config.toml
hidden_size = 256
n_experts = 160
experts_per_token = 8
router_score = "sigmoid"
train_tokens = 1982000000
Below are experts of layer 3 (counted from 0) of a mixture-of-experts language model. Rows are named router (the router's row for the expert), gate (a neuron's input weights, with its number), up (a neuron's input weights, with its number), down (a neuron's output weights, with its number) and show model dimensions 0-255. Each number is 500 + 40 x the weight over its row's rms, rounded and kept within 0 to 999. Numbers have three digits each.
After each expert's rows: a language model's description of what the expert responds to. This comes from a sample of Wikipedia text that the model never trained on.

# expert 63
router:557527457488518402504440485534491530491611492509508488483488480505594573513497523534556496486474537443475550443544526504503484525506534499520577597443513522498565610511427477528500438528490502514469497509508523495545450473475495479465516513501546528510480473446523487442501466495543527522478424550543520526576454505522503473500503563481518503528530503522478512495514492484527566490547449500457541456492457471507455439493439562540463558451541492565494594541525472515377466473537543503583521483533526443514572575466539505464503512496504472444510474541563547556470481523551557515420480475477477489490375483595491531525508532541564467503513518477511531524574488545504520559465498494492472486570516482500439542538436503488503527531540521549540493421539406458497523503557517
gate1:551529457506503456553469448527452505498531541509456491417546539456537502501508457480487487558443509472545543464527476467493551523548608489506466589512519479462513431445517516519517557476472553519505556469515447507591540479491467456497501521380429566553501480497512519438559526461492552496454478474515475548463493484552565443495451420601476447463494567458487548571531477530458426455518479400533508467483507452523501487514444587467600493497439487481482539487455450463458438485472465468502467506513503495422581538492478488552471543514480518447569490579521514481492514513523537481470456498484510435461479442485550485449481490516459550552447473551464467479552500473540485521467539465485535514472554521479490553548486445496500490429526507430505511522472553442527452469529504
up1:566456464532462443556543572458480544568499432523487484422489486522538497509443476445535498500474411526475515504538548536502487539515508592479555496513486479509523462454509487464444586446554543535462528481561534582408526449454516505478490490503473485577463462551496534541430506565503463549527493495511461507507459427467434504527485575378510453470447497437522492488488492524528510540565495527470491507541444463489572559562444513433571435468555507498489511599518470476559538446489543495540450505537418490526521516459505489478545541515479525464470532473454547458493473503550504521513548476453522447502486554511469527449558539530455469481508512498450464535447487544529512456536548493492528465491456536533541520545449573508513565460471519462492454503454476420480499491554577
down1:540509511521533485455429558487449547472435563484476498552505570496466494418425495459556527519501487512474541558450515455521485543535512472404451494456467528451502500484461485424501550482543548520547529488459561498487539496454524459505424489494481500431484506493462522486494468492532551545420528416502482508413543400515519419536416546479479464494428522503476564512491468507434467524527480436525514542478460496503469415501425511533474457484506483399442432517538461488515516435498541535453535509474460527445496519482515507491464520488488535475518469536455433497469463540436579476529503470473523491544577531464503509560433497455498522452517519489536432488518490508410495512508524523529485522418480526455529504460509537528533548493543381439494458497450493513507544600524563
It responds to: Infobox and table labels. Field labels and table cells in infoboxes, results and taxonomy lists, such as Postal code, - Species, | Total votes.

# expert 14
router:401514518450459475565417482540481459567574461517518514413512559477528443513545564440499540477528500492569530474473439492468457421460413486529479486501417534558523523483414513484470464511458525465520513486444544464463453562537502460476460449449489559457486502433476460505483458445488446597522470537530532513514490455429499522500493534423528468468442510482507549450507436524546517545553521532552494502534517525431504488524450475479443442496525505560486571530465516483498428536479447557477487480529433459541512527534506459517477521496502511399488507561539534514544444578499536568565505541429548494518424549560529559474501502474443500496549474485454535535512433506503564474555450502465528458499480523466442498497484484533523504531469523439510503526540498512535552501505434
gate0:458537472499475460556490551455571421475536535500522476506491506479512482524508505537469478533507463508518485529563530551546495503451489495501502437542516464488468519518476432424492438488533525445465596564512554429461505489547509488493529514460567525395538501609518509515496562531578535533413577535524540489502479456516508445532435498454428565478495503511548512453513495514488477564539467496545510461544564485493580437485552503485497524512398513581552519490522511401514463530442570533474499521498423525557458508535451476423496490543544539571475569504556535467461524566524519536544552488503511528504463480491450456525510590481478496417581501512499534526496497528506533511406461510523497485455494461521460475477493493483527553561535486421513478472552557526507467517524450
up0:563529520547497496532507480522483593493502514471461576431462499577515499504522508503486414484513531456459515503500524479469440535510474505432506513437553504560516411434499487490535523454471466561450480470570524548546534503481564482515518509465486438515565486487517468481509466486571491527458464516410449468490465543508459533495446461461535541553620417467515523499543507484456496499517498478514446509442430478532505465464500548536482480428537445461446472428505491486551548403521466550519465521472498535469462469463518509500507461487450467582560440479525540516501483466506514492505555478542496484461507431489467504488469465527478554552531537593565520583510498521500472495435519494474504522559456496568616572521477458505401439488497489485498477496546515424601554522479481
down0:557459513513503525482531428501486480533503513502434467506564517507498425524465526486545527515505534465539529492540492405505433527472511476540512507561515446513552490512502430519490488459529532518496458437553516475500416506503517487501491556560475437485478529494477479502498396495533541474441514487542501477477502522479478499425437471609492449579496428563553532547444533500485485525463539485585454482524510520447473503443569456582518472461511550536479482443419472535441552480565516541522529526482487516492437466526538443475492469556466506543434545443474487475506549500522511519509466475496458451480454494501462466490435458582501560500561453548557507516491603539506462507509514588451521459575465484521497464516432498496447485479466494468665502511408454509488512492482487
It responds to: Line breaks, "first". Line breaks ending table rows and list entries, plus the word first, as in "first prize", "first-class", "the following".

# expert 54
router:491432458439571563536422502565550462523536590589552510530486529551536526500523501476452483508487511469502499490488498464475510532517435466556489500383414510575495548461456518494500504529503462482509470546473593498475502518444500454554465457498514498499534495483578495511466485479545423541441486501498552465569473556532481474498444531496468499477503464476575513534545438555472539523521526484531519521457482512469446414463553537445500525512477517508505549504459477588443503515498438442496514499485443469518557537502480487403565488529468509533508555557508549512575522484489531469517578515465485545520361503520492574484478517501490435494538459460460514515532563448514452434459447479458460504454509467492497476506425460503452511500475587518526511419479435443476529538478519
gate1:481452547503599520516536425487507462473478490517551516508497486512550545485461483482463510453510525511485483551534489540501511550468532481456434487504527481459483531578486482552478443508531556509413554525675580565445519478551484479482534545539517462527531456428464502481491493543575427523511485521435507508436534507482484504521527436515536435508476436495577451513494474471493560541508577550480479557497484515490521475505500498526520463455494484545524492486493508490545505546429457506488512496513520515533492562537578524565623573505470498464460522459510466507454496503525482413554483509528516440455459464520500494507475541512514532611527471441545496481453536506530588532557493521538507542475486506461384514503484504508539486459524509484490411482526559568457414440478502
up1:505489499547539532478509628481477553512505521515578527549494468512462498455522514508492492477467495501511477461477491507452475492507560614535590551544534534535507535500486537452502470569493464547473486479473485456525419517501412552494507522448467498554463491523487466549482415544503474552514594452449511452471564533459470461459462466495519469510446560514492445489526524448535460515511525526580508512467497576484514477447473556435565557513417555453470523506452505463518494491413442496502483498467478518444546488541501485455491510480525453497475517541523507462560482522497484575554545494417535502543504585438464444461464508532560419464440519487500485483516519536534453418453454562562503475522419572491519544569578556517532539511496446453574477502557481482474506511491509
down1:392503521472525529524571447455496461381565514474488518476506511485467465456516519490449534486518505496504459582496542522473542513524452419489535541501500515544465500477497458583490450538525474499466458475517506508490489508478499494464553513422480479476468461484479553541561481580459534480456470510481513484400501468580489515529565559490492522450495508512504551519470483468483513499537491521469504476562538504475525503539545508496464560504521477494455561433469508470535501447487487495528584510513518488491452500498471575522526519453524513483510494526472489438455481561543536509514382486478440501517518606501448425526479482470481536560463469478566499517525554525538462495618451425531538527576491497529548389571593494554527493535481457504510565495436602543515507461469593
It responds to: Paragraph breaks, opening adverbials. Blank-line breaks after sentences and before headings, and sentence-opening words such as In, On, However, During, While.

# expert 38
router:440498520456477556491404494562580481520481459611527460536560481586579544497511516528453539451486487517490518486514460476510547436452435509578492519466484509493539548497473509463553444482491506439469482508474575481542452583445539475520473472465489439456471508428516493454457491485484456503491430534511509511488510490458438486509479482483489489509540471449484548493601465496497523538460555540523445510508537525559464432482478525439437487471473557493501533556448450499460538489490464537539540435440530487543446536510523432458466431488563540502513567523566490530476452525547509479465451499443443513486424477531494545537441568505511516515501532432507520512489445509488547473503449508443455497496441486452583541499482483577435520511503532533552504463439479404521532552482410
gate0:392479525523474485456470523572526492493430491622423511524494502562478462509498507454458437514526500489507492573533529468512527498528470565504498523442495516451465423466467508517542477476576398501514520555491505523508520491486478526593487487500448568489522525479529452570566492561563457452422472575526473505432482482620577502494506506573488502450462555475538502479496472436494488511474478534470500468443513592542502554453467522518443553508521470540538499453490450484467552447447507449487504547497499484485532487515520449521499452492546542518519499513506573517526490490515543550541521538443472477491480514542522507503543545585541522420485465534554532552472415484606494444504549428459468487568472550466528556471510489519483463524446495537530452497503532468537524535491433
up0:459474552521509482576532481416453529499483453463478468501527525406454548557523506430484541514469521466476506463485546560546503504510399553428391471452505564470520530545542497472451490509463494478509487499475453468499526512509493512493484549502505499439471474579500514514451587513446450365479543503538525545534439481421559564472507538530496508530465502497485536492579516509471437519565479582560497532552466448449534554472519590485543436478499530485473546518503518465488594504467512595431457541460516526542491458502539550553510525500478528496503463470432468523471558511497542534490514554535513549538488534497518501559524536470548485534518564449543457506496597472518482565473507526565555519552512469547476474508492509484520510552489528420482479527532472528471536417480522
down0:476474505445460527521498485524511511568556450558536536507514510533447456468477508499529412514520427515529572487457443435461488517572559544482528522461482435466459465401548503563527605487539569475493464571502487542516537463520593513533481508465446527534522478463399534441505470483556472546488562472548494520558556539482480540541464519482498494561470422482468481559461543534483539581488480394429464512489503521490520503486509541458531497524515445466532461500489488471469536492415485413530511522521495541441538503513502497488506506491446492496466486486492568462521432525499490447452462464504499475428557516568455474478501535478526461510540525501545469466547480445619498470503563532588483536538556517447514557499590492480472467449503485558481426525487482473491563510506515
It responds to: Multi-digit numbers. Two- and three-digit number tokens in tables, years, scores and track numbers, such as 150, 182, 1957, 05.

# expert 37
router:604524464483526398583440420507495451543639499433458475477448524574560491478593507501483499462459535507493556521502476524451538436518495520540508554479463495550462511534465538484554479475489520510506514481520447548530480550505497480451549500402457513510485495480454470470488496508527513545448448519496519558572520504471510524508492565466560473509501487533495453478549461452554527530544526465467470497490536492480437505520441524463537558493499499486500538532426555494461491496479447460534489460465519405431612576505537544497567527468505561433448454540520473490459402551495539522468471486545519466508394468535478487488498527533593505471512500495554525444553541507531503537476445472475502535460461508481521494505433478490443500532530427536548500499490448456477477503565491
gate0:507461498463505512571500473467492485420563540519507520509489508489490458443510530536493547509510474572487524533504557400533546490397447443428519578553509513528528468528486491547483537501514474492472504528534541535510486502460553477526448450501508434568571531489437428494459472533545498547479540565468511438539550412439424458486455536504432584558495525502466533572534482501460538463455490475546424504567551511512579566508487469492488500463517525533454544543546543516445521493574561520523491483494501512484551481544548509518544505450489470458470529539528494484454479506501472568527522511541405579517494478439455548428565579438503476544506512518487507532479541571427544491515458476523542543517538485524420532569502512572536497455554488468438453483506485557509479493500540
up0:479497529495416491500523517485452491471525460431465460485502572553485470524481486508475509523447467544467547478527482489490461539588503441534460503559565519505507529530405425507494531487550526520495459504490490522525367492567536454542496528457514515479532492505455478487432458490460524535500406515550513493503572493551480535395452453503479488457477477585461467512524501546424473439491469434504540526482581521521442440550483510518484449580512409484504554459548468520491494439471501550532504446451555487503492542442514517527529474455542521497471529463531483452448550526488467518485483438468418556480511431489461540464450486559426584478507472521469480494466532445545455479491452429479458451468561539499454447487428528429512460531495455511486440504486467590527544513504522
down0:510478526577506519504558515496512482500481495501469514485506508517582508529563496518509441547597501502391480437450473476514518531507541476510529465558483498487565498553433417545510528548476525480454408544511440481516516521525469445552466450578521474500523522520463513464460435537494494529559498387493569481500561494520406518557479456520535502571521488538516456484471556421503524492503454499527499564449524495489461523490542500474489468567523426548512432477600499494595548531548535448518514485462476465474483495471592473525531529546516511513492516474471580464437485467495459502519404479506450544484559454459535484469549532493516537473568490463526512543515524516541495554514549620569489460506504552471446532570488547523476521544516511502518528542493456538586472463463494
It responds to: Date and range separators. En dashes and hyphens in year ranges and dates such as 2010–11 and 1925-09-21, plus month names before years.

# expert 21
router:544511515533505405575419439617504472461627542461517419485467477513560522458500481520520547516486573477531570469481463509521489573472484488530580546460505549518529575563484530519524405466484474513473455561511525458568490527446473462530520447458518542471528486447526461490534473481492493490517436533573566539540485506513525449475436514456564487511484503517511558485515469494531516485498522458454478495471482493477475472530485521584528515445512457573513530504524463518421486455546518511517501511519503438493576563466609495508551504502521478512535486558598521541473457494548514516474550504506523546433398486528479526450501481544508510545561524482547506559553466496546508546409467463452463477520461466568517514514494463468435523558546530499562502467505516452537500505511523
gate2:469470581588540516465492461543513509479393563499460521560499510538481478488530535503469520480541507521546515428517483476448507504503546479495474478481494537542526473467475505516520493531473538456428510486444499453474554550449477449499561531398532520513504466499482532521509622579508453535529476472485494432463551513463469516607512504445499550554425499568487448438565576452527461423514530469448580459507500410512583541507489532492456543487462485509588565502534502522486531541549476525455533488503494510436507533496554426556483447577481519460454488491562436509498563475520568472545541529473486539458510514515532492524517526571491550460511457488610455496478493506506511479485522500516511440602497471531524470470479532502509541510473525537547526434463497558448538527523514
up2:506512504480456497473518530473519478503484531519491429470481464516518477529471460436494506474484564490508457451492421509402542498577441534548447484480516511490496442466528452535405456465516487493486498458520509462451365547502546458526462468538434497499516509565505490462522514541475496446427578538558522542512531482537448492464422483410494483520488543504443474546612551440498435473494471506450474510494484509552465522543557507430487481555417544548437521516537444445474528556549474482478504480553508395530520503500553507426537503510450600541466491506482492471504474445534506574521573545498500536462446496514488507484480447433440443499499504512523472478439479465542449497482523430476493515547489519515491535415455458496441516548460545587495528502502494473487439470473555
down2:393464542542502518560522516560508513471477456511517549564485531532434535449447480533469517540475523482446516446528531509561439488477525487534562497529518481577483492472460532498533503474534561525518531519602554496520558504499593452529514557577501525493473522519517504554492548558523493441501577498484552533531541418579493503487509517476483509487481546489497532493518488486469526531466454525554450491488512513524545465481477474457475533509523516472429535449480455547477478525406511462515453482574530466524501462472456492471528487497409579500507487520494435531588432501600519512506545469501474456585516395465414509508512493491454483518507505530398577521462616524486521459467491447439469476487560513473496459422519523437532476455501569527476584494451510523522527491486491
It responds to: Infobox field syntax. Line breaks, dashes, colons and unit parentheses in infobox lists, such as - Died:, - Area: 1 acre (, °N, - Family.